Experts of a small language model: vocabulary 11407, 16 experts in each of 4 layers.
Below are experts of layer 5 (counted from 0) of a mixture-of-experts language model. Rows are named gate (a neuron's input weights, with its number), up (a neuron's input weights, with its number) and show model dimensions 0-159. Each number is 128 + 32 x the weight over its row's rms, rounded and kept within 0 to 255. Numbers have three digits each.
Before each expert's rows: "comes after" lists some tokens at least twice as common just before its tokens as in all text. This comes from a sample of Wikipedia text that the model never trained on. Tokens count by the router's weight.

# expert 5
comes after: " of", " in", " at", " on", " for", " to"
gate7:088090121175072134136081072126139116172121104106135176183114119115159147116120166170150161111133141095180105221131122212117169138146131113110132101110150089097113094116187102131126096133117110145132179086178089153096132137116128120149155135159154119110060081108110181116124143174175155106098140086167120113139106114090092121166133128078132133181095165124080062181173201110094124147077121105137139135182118141083188131119102135102096111121120066089166168102145094098170136120092189
up7:133185098105087176169119137179142053123103115152107119145071080130158139222117191139115141133165096095130145132139117100148130116133144158083197142144152124129123158117142150181110136069111162174123092126177069063114106157117133100116187133133154079153137171122161153110167132127152140184175178134099131130152135154158125081124148148131141110147125150124154074089173107209089058085124124123117098123110138100098121182134131147148115157080167149218121070094143173163128161147159141
gate8:083133092122160069126119100141071111080155142101124210167089109142153117126159113151066180143103118088057125130122167108179146063110094108110124152140107168169157118096125115128093172086101107143122161108142150086134094158170164165165139080148115164104118110106181103137129137123090149062163112071074125151081169124107114182137168063128108120165144156130149086125123117140157114114155107135115107099124134078143104123039155137185139171132099069168169172110201155101123160182135133
up8:138065197179116096095130145135081162106171150112113128173173161144143096154164134115127169150135173144124097126114167124136145114151110079118148122177124151115143136120116177127078109128090097069138149105123183159132119088125116107113105080120072132118108064217119127150158176138091163136110085131140185130097198177128133103084093128077179198177151120162129089060135134129190075121132179088107090083124129038148134087127136073148104090137105130175131104101098151144120117150122115
gate9:094080086099139175075132144139149085118083161117143117123175149155155093160215131140120192130107112028100151095129177104149080148103148134126083153071131134140094140178072192108134142131148108096130116121112106100114132119152110098119215168134144117155142062133131091141135094106121088143198146155105169096144150078147167116091134141154157159157167149175128174131079171121116141074131114103153075180120118134099136166142162084141138144077077160178140161108151161146096121154189112
up9:108134140065162144162174137128109179076141171157160107070105117180124071160160142121062152138183108157133142116165178077205102145073090111108082197139124137137160166171155117159068138116079067060159079122098145107088170112159115114149124140119158135119120161133174088148130120132110149125149109162143087143140097103129195110106085112068149071097173184134147107101151135174080177120130135110135153100132124126085137138085108135110101193110123151158115098193158124102094166136116140
gate10:120128222143161115130141133125145118136156116157150158142189172100168175128078146114142127161104192132153124057149083139169138109141050138161166180140159115113145062098103080155188125105138080169137102161048156087175132114133128158205099082144085127115106105109117160089138135119108140133128180099181118140152178119171188118134143148147085169152107111075140058121107165101169168131092098149104148156079138091112175115103120153112093098079111114109085114140115099125122106098118167
up10:150105084057170130120116086096171159135220086097122114157137124150127128070161107091181086171118149077169091153127116136201161159139138111130094139112129131136122112121119110078134082123134101111110187132099102114129176092152077171104093111107084094160128143137088129074118102117119077094094120149121124148178142108121143134098126162128146096161109178156107182140082136092183173165061168173162154127162129133163108159094211100120121107086160094079142083173152193079134119155147110
gate11:143099072156132174133054125094138085142107107084164152125108139137116196141111133139104129131194087028091154150088145161147119133107144115114156134160142067128141159178154173154157145138093138125079122142181066137121164142125156098121124079151145105111128174140106139147085101128161211144107060114198146145142105104110114153164182185117151124169129164131143094130167082139126162093108133106151106093147095112083193211087118091162115085084134150111152176097135104131103150161134086
up11:078169118151138171131133096102153098112163152076115196139137108119191129145114114156119162134087099067109194106094164115156108088097101103060076201064086126115146125150104173167133140124092149133154158138134103129111153108093124168140125076113133147116140161108065058138083130092151138111179106176140098124131137141095090139150130112071103147155160098098046092145167126061099159128118149137087140094121078138081159097085105150173131085130148096152144158069133130145152146153113042
gate12:125145098071094168116129122210121155126111150126163159207079178197128188094153147073161127148142097109118102181153100130069152116094129132123138125115162180150142095120091074205144093084079154175152104156082170099162110121152119154133155150098151151114150103121140150118100107172096100179086124099125149097131125141136121167043120121118176121163207140063096165149157135133162143056116144086157131136152125143054156138138138124100117110091066131122140124135126129096110179101154140
up12:165150148111117159118144140094107128082124125133130141091126143148070127108176112076149096184137138171078114157177117088142067098111154111047155176126163153151161150136139142164085158070147129120079106127074124080106076112137167144167071118125185160129155082136116140151106097157215093111142154062130092084153104134143099116141117066173091094160110103135190176100164169105117124158132125075149179174090125162110177112104196119046123129105131125126119163134133164137100146102094128
gate13:109138128113123143121160132106134092124106103092132098120084079111101187164162091124145083128174134132119114127123147092147141128073160088141113132098122147119134169122155148067130200115122127122146082085106164152112109121094200083132116135074097117055153169168150113113091160088152071128125115133141094146176112177146182131110114067044083109090159138093123156169197050172101124076154125130138131107130070073107182109185139104147054153098119134189120139127163139149074101091126141
up13:127156111083157085117086124100139075172144092154092110111145120141174163116124169177162099141124079113109059153105106127153112100090134150135161092105126136167129123098138129107115127127149136104143106129158211139084075150089160100157136077104112139068149037143122081177115147118126067129147168131134088140161175161099132190149140091148122107171105120136083195216119160126087163166102143126139126122102110174157186104171199165087105073100114125179125175083137140140094107172105133
gate14:071112085074095093099198107151139165144126094082131169209144096133147141157099137115176147147153124162121085126111119126096168083160063152140128142091158179158126141134116160141160096129102158086099086186100120083105096128169143089160102168109115131045181143138128110139121124165090170120128159087127093144152141082034124147083201123184072124161148142117140153136117132165134151104101072075065125130139109102160141127155150125172124116151144119122127106167083087059099109113091147
up14:087098086106098130109191131088151104077160114088133133135148140140153147079162113136135116101107134124091154158131183120110117179163063093138108192131149100178131104136138173110120110125086141115112084175098117108127125132107126112145139111067117124085086188160131169154159107140057210104123147166112155109113086156136183140123140142157116141101108158110144174174136122164110089136095082090042148155089145091130156165156123088138153194183142179185099195129066072122070137132124165
gate15:132107114137110142111120079083119138146123097105104102070196089077104089118121069118103177121118147174085056164116095062146116169124124159147120144120125166136120114137050126130080160136137163154083195113133118158156140103113204097101140139103080130143099216094082103101135111085112155129181146110138117107156117174092109086157158087112136164204095164093120116151143091192158156139140200094122083188154147098145127085082150115127103168149111112162138107113145074136102114143110149
up15:145135120145105108119187138180158180117120097123134147074145113111146115086176128103141126116194154173184095211117126094146175106136105158065145128115168150112164131121128091141044173154125124129101162148077121128158143076134195176115169115114133072158147175171125127111132142109117126166125088160135106066173128150071083138164142133141146177137077158136168140126123113177181131125134147179191196117103171115163111145105144173133052133107109106154099114147153129176200103147095157
gate16:161174143085140128138087145189188155089139076151092097046122092059082066103135101075138162089098096109178098150111128120177134173090130144179134119139128127124155148106090166102150094084086136132114116095151192094167160130146061141111134137133111071124122130135155106128147066132112154074159149114161081135088138122074138143108063190082130142112156165139119160143162143154070104155107121142154153117097161160075130164185142059105125171167116140122091137106153125112084175144154137
up16:158145125117112113091108117163114098110160121101176216106113143119136116088134075143068127102094128016118059109135131092103109126155141136113208119079108112094169167081102131124089095115086138144105072102104147075064151129162121123101095130156071102132130113154123168123146109122160146119105160070131093157132104147174095170094098119098180145142153163127133148153175167136092169115130149190104206122116140170106136176157078181141106144065092182095139128143109102113101174147116105
gate17:086136098174131140091135109099202138142159122137133167151167108115122092149118152079103149143138108121116128070123156153133148132184114177042219148151124172121177113166102156082073067184101152095113125141142092135147118188129151147128127130082125142105082146137085136137109073095131114120115119165167167137095176119130122169112080091067135179143070142113122045093158166212146126112160173115128148120090135058160084131084084160112101129118113146131170070115140167121140101111126121
up17:087127105094161130168038154176063114124152091160188108095134079105124119160102126151137141081158128089103154116176152085132122212151138147175125129158145113089092101140111137205120121141129140155145122145193095119091209144172129084098128144162112145171174141161117151170090147144175136140145101136139121204174042159097159174101146112165126141118164130135134177118145106140087199118119114165122103131151081140141110113080142141112102161107130137119166182123123148173064154081106121
gate18:122188186102130195122137111102131126174129094091127133111119133155147163128111150135097101088152118077081107115218127163123105107173213074184149135157153137106121152105186159116135054170100122115059105113180077132129075171111115098159155121111107121137106107097102105127095161158101167142153127106113124042172118059135113119109181099146101131132157175122132187127180089159092089144089183081112111128145096160179132128108151168146132100157143118129095135096116123153102095165144068
up18:119136175051180109145150099132146121155144149129086128092117115151100171122154106130137084150164123126139081152170126088102128135149192115088108119173118172111059135135185134091166092107095127164101090121169114129119121098177112086144125148149112094101131119117114145144075118174098137120164143222130107091145147147113096103116100128177103138174069081135146155090166063179076062118064167120151146129116056061107103100121123186106115110142172088069130187146090094117085115136093122
gate19:093054109121151123139140153047164163167153117186187125142131100151085130122108092125134135157131143102134071113131150121172082124076136120153149122135103166147127079106087123071127141131121194160120081126165119081169073084185154117088141132143173174093144140166106131128124114168087110107160116126073099123120069107130138187096072213151181115168118070080129088100084120101087073144168087134135124120107125084107187178138102174139092129063142147129111117136134094120107153141085159
up19:108130141164133153142145083155092133107100133173107138099146137101157140153100171079126163178126126195204083118143206099087168156170143102112134127099153082127089132105121113116146184105125104080125175118117158094119071148082106088172175102148162085145163153096117080134112126179110108169115079124134111163111173126089123104132136116076092109106086110132133059136171101141108202126076088165112102105126125166152046092131135149144118147166108102184167126109133116142042143133051151
gate20:149158162118158137051152164123106133157092055135153107102110200105100064165120138146153141169132073123116196125088111118129136108182108144159129139112098084160195098121146159140135132089107161137135148043135086142169121127090115149085079123099137115118137150133130059087132057142110120162141128109150153121127161134187139146160122168089123153046146134108114153140086121178118143070098100057145108176156070169182179152132136134116131085162138116153096154099109165106083075153094134
up20:165186149089087137098132186100104137068119092128140121157099126101113145049164163099143069140180138148104144095147083141118098109182123172115137161110149169168154118199101081082142142179111090115082118185118164114153127110138051111162142169150138111146134142142100158122100082132138160156130100038103094160105107130132083134124124134110108107097095167083175082178091119183141087159132143102123103129144095124220158151112173111077076095143109166162099157169113127122128076106122126
gate21:156125113074136184130131175178031151122112145127196142144148125108138137047140112138176179136106067118171165132179191132106116159123191081103099118155184102168097126098111053140178196137107087155128091135095145127105149089144147139117170117086105099162075099148113085116105165134163098081162171111121128153130127131140139133102095061184144128121164127133108137139137121145154179118112171134161110152113145106143185146146124084135132066098086172115165139120187170164123162167137118
up21:136115083111142149144107131134086167088091159140207126132110135128138129103143087149117170100160133163167198171083188149097100106073226067079119099141119119129111132174089085106089148109099139148119082194114151089080132103178149109109157133118151132196114089112108091120157186111114127110135199107119113128176117144101144103117077091118192142099139138090114108117157113088121116132080151156136131097200101056150135150189109116124113070133095152123160167150172142113090089164124107
gate22:156105084097134118084141141157187105111097160125219157173206147130156106089109164168157142113106088128137143168102114151163155116141172175163184155152118127085109163100121115199126094168159185135079104132094095108149118141129103134097134199179114104143138115167182137122130112126127153148125176165136079180133116118164125124203108140117130178138118120148132109079165153218165146103129144131127144159160124078139168151098155183168137172196158104196128162082159113135157158149134144
up22:165138135117153162137172114169097152095121046138135158167153174124097111148101127087081158125077092170128112129153119083122146079099152133157155149137081115187117135139202152101164144136117112154130165108165137180157095126129138165125098141132130176136183163176107063157114211156084101132115119108127124156135139116134113141179151146140159118187157156118141160115164149220154097159124071220215145097118083139122164146112110144097091165167130049131142110161094122118137112083140148
gate23:165156088137138108135172145103153068163169157144108120115115219104088134100155113115124168124136172147159126129128154178111165212146185184161122100126057153137095138132125115102150164121158114093163162128114154119172098157163121121197090139122152140126118099123147138106148121087129080093116091172116082113159204127118096071102190152052138051126151141153124152129177171091121069130104144194145109090098104144126193112084127121159111089151123132141164104144155144093139060150161137
up23:120129138124114149145044141138138078095084122089158136126168106080147146131143124091177126153141146129155129157084149124124126159133077120102145126171116080107173108131139102106135166128141140084131097113136120129038193163129128106107056115110122132134124168109072115122179095139075137144135155142170130035073121162138131086078134064145130142162157089176122137205070188073132112143154147153131168123095131120138088165169113055083107095162105180102154079126159060097101161125114142
gate24:120143134105071118166121052151147131156165126052127156151108099082135108119110105138100133148142123168088107135126138125140113104113128093091100136114147130111128126123092130131163113136110105151149137142148140096155070082138059115135070113181098158130123027146085120160191100077120156081102155101204101072147103093114085114158104141091210141140139061109104160099124095114093139102072091153092157144104126166163153130050117144097200174097164142093104107139105135157133138126106046
up24:153136126166104113107113102156121132090149182178147075123088125148130093106176133163154083103136133144091086147135135165140097132178150178076134145154137174179089143120134096099148134087046111128129135204196168124133110088139117167080104112125113167112145162113094154104145077108142121134107150151115115078137110136130163107066080113121133161217130156104062174095084109137098151099070150128083104135066084112159040145125077116096169138111123085110122157127090184098128061117121130
gate25:120139150058165157171130113092129153113126171134190176209128127121108133074094091154118114182098087176214095143091123097146111138130121091121152115100112175125097081141092147117118116135109189139065092117151160133115134085144141088144105096156201157157157179165136117164147122093170078143158122140134128139162117126071159132082131177143103187116148166136166142117107129128167155154174111150140093116187054132131098150124103102147094180088061145139123207111144100098109170152084124
up25:157164168123100070159145063126168120100119026133088108082103169152091139157118148100164150133118096153106126090187153104144129124123107136131145136164098120204104154081179175129183123097100102123158095078140141162108063123158139145095117132115159134189121144131176098095096176123141111086123129136175100127149096075100067109133191143151085152121098100166146048143100067118164065107122130088102137117115084181175138110107123162100114118171085160132163119171174151136109150150154112
gate26:189104174161174136103177128132105172092115056107066124097079139125180194137125129161100136125062124090153146091118084151144087150118100101115129103100122072154109094131105121139167118166153090153144182139156108145080167124112096093103128126082134143111063171164110203123129141110092099158073143099148153071094134115127134117121102124121148103115158131139160086114114083106109128091073128154128133207171201102116214161134134108115135136137179124187121098116090168181134192149146105
up26:141134136117087133112168126115144119190140140117147137188092110122121127145169158115151172071130123162113109199096187108053163081065160162160123133138135089128170118141114141128138126115126135131070102088091114109128110123089178101121100124190149090167087133113213095135134105061192197054151151109119094152148140128121093122120051164138147138140051069102069156139116114168099098134126129119121129097085134113104138128141125082156064172143116130111124152168116111121071177150068151
gate27:160155149086163132158139086124133150136154078150154128120168172153074117150122141108143189092143093106146200152107133167151124168119167142160114155149125103152058136108079158194157174144054164126131105138154133109081163133091138173089114111145132140216156095146162125114130091113126099079140123109134147111136125083123174105130103183128138117132101151061203150120141147063129180098082164068148119148100120123103107124169127121103105111118119134094102148068215094063048151114117124
up27:153137142082131088156099102119137085117077088066175120143132073144082140103103158118149119129111149074107138118115096158144134136129164091165135143102123133098110100103119082185134102146133133111164123109139072116101110104101096165216120125164088098053132136134160128135066128114135094092141115091141148133154127063086175064145132133111122132149074099115162180095165118068092121195058136092148162097097065118170130070113163167067142080100138117074110146079152071186116142109109117
gate28:102125098050099100096150116150116157137160100148093135102059128117056111115144144146077192105091142139145152066122148085126103142127120154158122109148147189119154111158159121051091144130166123177139104140142129124099109173131165144139122092171171146077083125142128156129098068132135148154158075122160131096142108123126202126137135140142140116199118158161153152197081091112138153110212131114133122109061129127131185124178144137135143128186130178165109126179188095185128208150149097
up28:130104077053123131088151097160112103117124117126111088104123106152154108128160152119134118138081113102175151089143133101152148125099095087087176127094047137136147103116168139072075147135181135149155144141104161127134146158135164134129132096110107077112136122171088077095117121128095132092162098085151111086117101135140175206066119055085144139183082158206105199136127116124168102130137133133187121129076118133037154152184161074137080121088122141114116137119092131194170155160164129
gate29:109051126051073144160128111094103133180126130085135190177116181112111068136184169154122153124113125170129136130125112137164104144125150147096092136079079146169082131122148203153175157101079122136133113127138142133114068130123116118129127092060086128130163129123125134102071091071084099113093095141067127070154130071123143106146101177119152102095132168119140191075099127118136101138097090062139106148190104136151148078116128119110126078106147149099118111125183176135107036129145135
up29:091091081104118085119135089116175159153120163120114126164151170172197123202120130126164163119163088122117096105157145134152080142171184134131115124068152166143168119143130124079181084148077086143101096145076138164114143190203116091121161123105176158174154230169122110108156118099124142099090124091091147089185136081128132126137066111073151142072095091123170142078124187132144124142133136153115167116159175150140068107070095101140092154115126167135121130121123162139100132149126105
gate30:152173109160137153168162125112180073164124164130076140128198119106103124130162133129141085142131138128176194086176093118071117096065195162155054120076116139185097139140178089110156142141130159129095137083106087070138121145167118165098128124134130136109174084124070189166113159095124115129167108082133093117114083128097103089123095157140183094163110166138140153168160124120098146057115132095192146177113127098143096114143124092141108092170145170104150154165087113197159128160102133
up30:140164128128134207121130100143130165096091136130142155080172120165102144169118141168077114101097099111168130107051175142137125084096172138109040129084159170139134174081137132162150100142150120137142172097107151110121168156095115164179140138135110089135099155139166142156156094123071152112158116094172169090141131089139105130202109139157072146094169147074112119081210093153092125128138123141098137147176167156187184128123131165174162123140187155121090093125185124114167134110108055
gate31:114116075035169092158174151127133148148060169174132145119164113135127094132160108079188113126138135131111194103202118099109111085111147143174113134114085195123110206149145177154183112146092112117152097149089140179154143177136093134098151146103127153136148109145144084132093088127133115089165131155147164148135158169142151119102103112156182156112130083130135091103123169130145137186083182139109141177078112146116227094071124118153145103189103128066113156135110123151159161107155131
up31:149068193133180120170108142150086158142091115128134107087090129155102142091184191097193153165086124161125166154137162159109095112138187132179091121107088126089124156125148157121220049086121113125157172117124141159142127141136076147116113109169131162173171094145119154164104155120177188063149132116169157096156200138113167101118110135123135111160174147127156158110130148160102088157124148159132155148192174139169144131117104183130126170161144103138100158170069095140137124069116169
gate32:144114158154146155146125087105132118152100160139134128093071086155149134094181126133120131100179187125138117056112051046083133064106089140140167087131149143108131146113187105110115145062050120145054136109133111106083127165084063190164078110121076136135128187162114122127149160170162147151144137135134137153154117138110163122152175200147152095125130080113160182154134128171145143109081165137127153130162146123109142099161131128134116136170109194166146130137070162178172153158112166
up32:089157174142137094119136089113121171118120119194162131114127120108130106084121139108134115133162174160147158124105069096150085107155124107097137106135140202109150119123111091095094150162146067084123130099104139132097117099121166231104082120118029132231160171154118138152120129119136134117100164123091118130168087153133136093162150115223078089163179121155109152103135122181115121140134153112149154096111133161133127107131092073108180117134077148171075100164119103201153181123164119
gate33:120130119163104136087111088170175122124084130187130095078096148121189145093163074140127148121131180151140142163098077117111094133162152194142063122119181050157117098163112085189099111132105171152121189075090125075153038138170156136178157144153107128063138093109090129110134118108159131153085226179127087148117132131108111160176156134152160176162143153116122084120128136132123133105083111110066079122103140140144139080145100104156081123094163111152123075124142138111128127145127153
up33:074165148107122131148115094173142094082095114153115179094182099136135166121131114117076104189145095186116131093124145111073098219144103103157079126127127100121153091130110169119114093121125093119135082097156138138144105151119134123182170071138109163131170119151134112114138141141076104104128173138137135125164124119180139189169191158177118111155180059082113115073133106187150158145177104165086098120141132112159127180128093153144190158174155109119211131121118188126102048145158144
gate34:110131116130142160156137119128171122169127109107190153120147108088074125159186090153170109190086171133124148105115117170106106111126162049134176133143128188147064043141086168118163129104103142117119136136086080135156131123135131165104174154071119092184122157128159135075137115086156124083166113175161112188153193095126101075161165142119077147071172097107147133141099073126110116159116093100190080209141122109126087113107167146164085095110157139150111139103123179156092133127136126
up34:174156095188104115137179106104175116146080101083126087159181094079144164171145145102096141134166113079151095163092103133130119112048138156143167126158121150181116111148179094105131142104092136108151089105157134150199131110128118131102165123146150107186186137116126118067165127133166102129138141127187175103163145147124125167169177125184128113090120127138201141110091134073116118136193075182158129111182124168103137138101129169142056095112099087092128073116131161109165087078169097
gate35:117092098088109128175135113174100121142092093107170097070161082088105084082147168135140187141157117118135107136119165121103182101129115139183165104099091139167174141183147121158168047176123181091134098161124087158071136176115101152096131172120117093059113100104137095130186127166096157123157129133132195148083149092111127160112149086123100103140091118133123101121123133105110136197085143123106153076126132097138185108128203142145113113185136142128128151161053169075170121178102161
up35:160150089183118131151175131190107130128165130095173122078108150107129091118179189121099164147157129134088123110119107089153187147136141143176167073140150141157141042218152102155185088141087107112120128136142155133136130109116129132129158102121175111118118152134176081114139195113105121105097147157147190166119089088050187073168103147098137113155108091103117146118156109108115129150117125135092154051115164185154178102137135139104106123166130112168067172203142122188109142163128133
gate36:144117141131142158084147132032120117174134155083089114223196121176133151129142123170131111140145121125136122169102129184125108163112132199051158121144133071107145169145124180126121106155132051142089095138112043131120138104103188148110097119097096113192133109104157137170146099097120167095169063157132150137130119157078082167113094104102081148134189122155105164137100162133140109127100143169101181127112131095137159109127136129115101172132117047152082152106153153194119115115142121
up36:111104107209178098130115098144107092121133101045147148140166144086132193139170162141159087109137147120115084149110154170170129183100101118120157147157121068125145090203149131119154105121131164119175181142131081071171105151135088118111098103157045169098143127150112094124105138150161155135167156137198100138130118071097138146136086112122131159153095105116060193076137135086133123091103136137164149080167145122164116132073105118104195157068132126081110146084114133140149135151062095
gate37:142171113153158125147086182105143072209117114108144132112126128095082151103157144096137056174135158059122117150149051159184064115114129072086121143172136141124153155137169122131077116062112101168099114110139145158147157086112106125094150083075164110100102120132163128131129173100123148127178090130131146145103131094123139086158086153136083084139158049131074135117187090123131121124111155120148077159126113176145195146095187113120114177131133180125144201137165103135150118083132073
up37:089197112162099080106100099151084134182135161068137179098115228093102095149173069097177087157141178133117133149134126092176130151120146130126119114125121170127140194102135115081099100117112151148154138172116116146157132124130130163157133133169123147094103053141083098142164140099133064164171109162167101098102121098105176084116112115119117090124123066162118097145078167128171068129135174143154120103120067160136164102110182146137126109095077112151094097059119126069096169121130168
gate38:159104199163182096130151154166156127202145157171125162115115095149126175195110150147109164147104075143104127181109116123094164150102100058148143165122179118131095134132131181094109223176076135069118124054118162143137103078142114110081143161145138093103093082127106090122105114142104094150097166126115139132160113140177098136141152108103131110132061109134069109136094129128077177114174163025138151135182183130096127143107130157149150147166125168133099138152126159123099125158147110
up38:106130142122110144148154138109097123157110077126049167111125084138116156182092166173132141081102115074101153135100137138128115137095101092141137075171133172114088102141109176057035134131132120098139160110106172129054109106166130072083153163172138125100076138148110094146142129200115068152089173103098166141103106110115093113125149136149108113131084139149080127155093198099148141123175104067109109093169178148134128081175116180163079161127151088119114125118145150096091095163083074
gate39:203103150117108121111174124083136150113089129165079140126169133143120107088108131128094192173057115123164132127160198094120165165121127131156067145101103108131081134149089071099185092112167114078100177125145114122128182185159102182071132122117154142112127151132153122123100131123112197163160096108114177111154127112067140126115121114125136200159148110134125209152139146112122140160087099128148107116137102153113168060071091099119158190154102108184168093093163084153131167084107165
up39:117071112103195131157160149061137109141110107047128165099104097107152116147147133136103163142073143108152137153112139112175131048144140132068169091112145103154127115137084119158195101139077104076130141136115121130149140165116100187094154121109170119126103102160137157122135152164107172100097139132122113141138146153128089184150122089104125099115111060111116168057120121102139113095148191119114153091108155124087148124082087216178078173226186106124181115114116129107106126086165164
gate40:150109149164146152076095150127111098148169105108140093100160116096164127111172149158158151122111099129113093071166156113184125099085122049080143129059093123167099133129061200168173096137099113143077120115117155151181114114138082129128155190141138115135084103134092119122178188150175166059130072122125130149178116106113088101138192080145106192119135167153155140156211127090129105123118160141131191084103127181111165114120125150158117133188133134115129138170151102157178114120177126
up40:164154169162139156090142150105182136133076101169192093141111048194128136133109112132190135172148159162067149102134063102133093109135127122159198112100103131106119139141061105110102165145130152117150138116098123104114121128147168083126123164107080134157142146140149123096102102084177094173182116183135138189165132147174124102150147129126136194130157172088102127124086080139083124094187113089165099160072124091090147100112106129178076102129125128119180164096170179067084121112093135
gate41:107064112066133112106126114110182173153123174167163144071056119105072101156145102152104138192145080097127111134169171157177103124112156095107117142128121115109149106203112145142138153076101170143118151136077122155163090122199201143128123134090147149069138204114099122119126157123170151065095191084065085179133105165147158106086158137162105135157119119125166108139135104074091106148127117105115135145131165126170143153104167182100102154075102127114105076156149109159093126156161149
up41:078158101089134113183203115142098128133133137191143152098109104116153104148149141146117166187104148083128145199153161159179082143161109133105101137151201120115144148173161113116175190133068119069116149191133122101186111124115107150104099159133122138112136082137158114126143117072160175142145108129174115169141088179146188179094133127159188139122126069135124090094122146158107141124101090206175119118113138108088116143129123228075131123137158152120122118130119162106108152208166133
gate42:116141128127122119147154107103092215094108133113114116123097148119112069095151113111158131083170105127212167129094125140111113175119167126125143187137090138135075114159165130211100138163174104140129116105147160140124130134094130114139124020092081133037126107116102139119113121195132160143151147138100137121162137088170141117183160126167119151120075138139142093067103104137131128174184146105104134125181141127102127134146124148190131132130111132105104152157131056105138000123109172
up42:159123098126124169084137106064180089121107154079134069140175152229116118110150175137143094112156148160176144123148132133162119162146142150110099108097133170132097114104182193138094164080145108079130093173082150035113149133148172140150174126130134116124106146142162134130117124096119117160151155138158148168134194135170129133124064221106190141189117164129082132134134162148162160137128128105193153195134121145122081148112150056137183155125154110121122139141084156143120129168158156
gate43:045199134079115125149165131160132102169167134157139109092067161144139157069104179099149151096163171153099148130189112110181170130127099130181075156149106142048108159139127063160143114115132144112158143122132118126124143124036148122071144085115179117076141126151128147120149099150100078061103109113069105112123127138111127080094152116115144112176128118141103105121125108177141103113088070132053122164142110069128170132087095153156155125092160154120165133099177186114121159176122110
up43:116155096145145188150159122142128089151130126087136136165105103159109103119166137148137130110127118129141151049085143134173087146112157120116124108147092118112111157173152085151167118095093156159155132101151086115134045175135136166170157119065141146143135089107151104124162112190084144161128148096140148162123153167145117119121094175075178063102147063068160081115088040100143090125089157094084105157092155155157166144080098213151158107172146116145207147117133170113162133164129172
gate44:118181149086077141178132138172113129088175118151173117072157187170118163136142131065092111134117142132127158100093146132154102132072047141057125085132156068106127167145159117167097148078106122109153071108075167166090130117162147101187091114098124153164094102135108124109131100181067138182140099119129123138147130130171158121101098070108153096120137092151099126079155109094093132133121089126155150125064076098086140119098071154144076074143088169170086177109113166166130118144101149
up44:191154155116144107158142160108154148148112107097143169127122064105153138123048165156111093152082089110133109143137136091122185161106121145163142106211120138098107111092162124109110125096106125138112037115136157212118126120119151093160122106156109199062104168100098132107126127159101106083150115150136112125119126133154094133169095126089128105102155122080085159106163167115075201127132117129085166140116164088091194094050077163094065119173138122090089147155147118163122174079143109
gate45:144100145178129129093111095129095134186128066146066115115083126105159108118120130130106143121132091107112147071138154167076113127177101145084108146119135108174127118097113213093106161159091102100091155097144138073123146113141188119152115115118145116050122155141127091129109137076094103152111119145149150167162145127135121097077087137114146077129090137200122147200030169094156219065084173112120146110153128129126125152173110116126179154152076088103089116154141115173121151152088180
up45:178081155113139113170115150142181072172137115168197069205119181141182141132142169145142146142126104133143167146091115164135131081103111105113097149104178149159174081161130178078101152186121155117144107125162118152147126114109170034143115117100129136099098071084139159135149146126103098167134107134165124133189134134145155188190098100173122093127112133174187106147059124119055152135058081148175133132101171126096168139090098133125153106163148097119103158151121089136118117159120151
gate46:103092172118109098089141111147114136163153109157196176100152074084186112150096126127084106171138148116092142130193151100119150112113099077097154143203137149094133142134110135131128143095107125097135173079119169109102066096065145094149127181158144111133165123139136082100195128129135120139032152066092083136129077057145146160146104056166080153097127097203101120109152093145096087096157167174144161131134153154119111138120137066108129119166158109124106082085092097135112107122122101
up46:157113139072110108132124140132069131157113075122157150146171115191134175087080145113144197147137144137154170151161104139145105047129123118095145192140122144180178180182148081118114103139169135173115158075169148131131143167103182108131167144095113106108131125181142121130168133095083155130142220090105103147070135154104140179141140133132135118167108115136127116083093173146076118090137164131185193089148132121130170121213152189093170138206092141109142122091126118096121134116135153
gate47:108146170143138112076113143080150194100167109044082167158093151120137082092144096076191120154113146122140115175090101119113148128167121112125116116145152109152028084135173100112082091108132137094149133121209162150115090084144138142117083091124176130157163108155175100113128130139105166121090097133113137157215155122162086146142177130124149106146087121090131142142097172099142126056157124046092091086117096093106103162080116097131126140116111152113093118086151157171147094111182151
up47:107138114159124134152155175090134130096128091120082105103103089138140157150064096067141142115110136129118070125176144162117165083135099099111183086124147127118143117084135121164112139138084153162094098102089174143132122138153147151133128103180148120150065151137150097095153122107162153148007121109124099133089166157146117103181098156158135145110070086188109167140138187090156167067133130077173143159130076156068115101086154123111093137145103198095120166055123162111135154138207127
gate48:182123091095105154071165119181157113140150139137156155146136110129146109147154086122045188119131106097115154074176075110168077161140137105088101155066110179159103133176138157120106155102126093153133128099090140097117200187121102069091134084083118118114078143107135145153163106120104121139094083107135114207106116107142129097140079126124159136069161102189141161095154169088178117136160118099149154130146140159126131134128163070152054151102126151151163147159161144106103193150207107
up48:102110119043143179145078128144131060107121111147129119153145144098101093091147068100111143126146132080177154074144124094157100173125130136121110123114174060189082171151147147130106079084089112123109139153122143095104105126116071095108185195145111067169139159211108135149143085157125157126141091139147161143126136175159141190066096069159199120145156129167133135108139107129164116165098143105166127133134128130126192139094163104109128108178176188156169138103162149091091135161159094
gate49:174135124067104144145168123133133153092104128052184173091157115130081082134158144139114158093150095119150156105127150126111166119109182134100138129163139105175191123141145167108175188144089124160174157148085158177125135164111187082163180105181135139139115166107078216130138120055156144104118140132088129089169098113143154103121154053166103117203165107132149110111170069202150126092079098100121172172145127163159111083132144111120136158151105156140157102148145131145139175126097117
up49:128102092126050116152158146138082105107123126113156180149106089165062141112122151164124150152120109154121104144126086129118124113086109125167105152171110086128167146151112098077139167142112116147092139067116162193126142096131185124173158069149102177136098126118079098099155135041148164117097151147114107087187181124163127107086173119127144149199146096171181122111174108168120088107149118152116181109092094159072126106127183169095119182106091131103140167204148150089117176188107146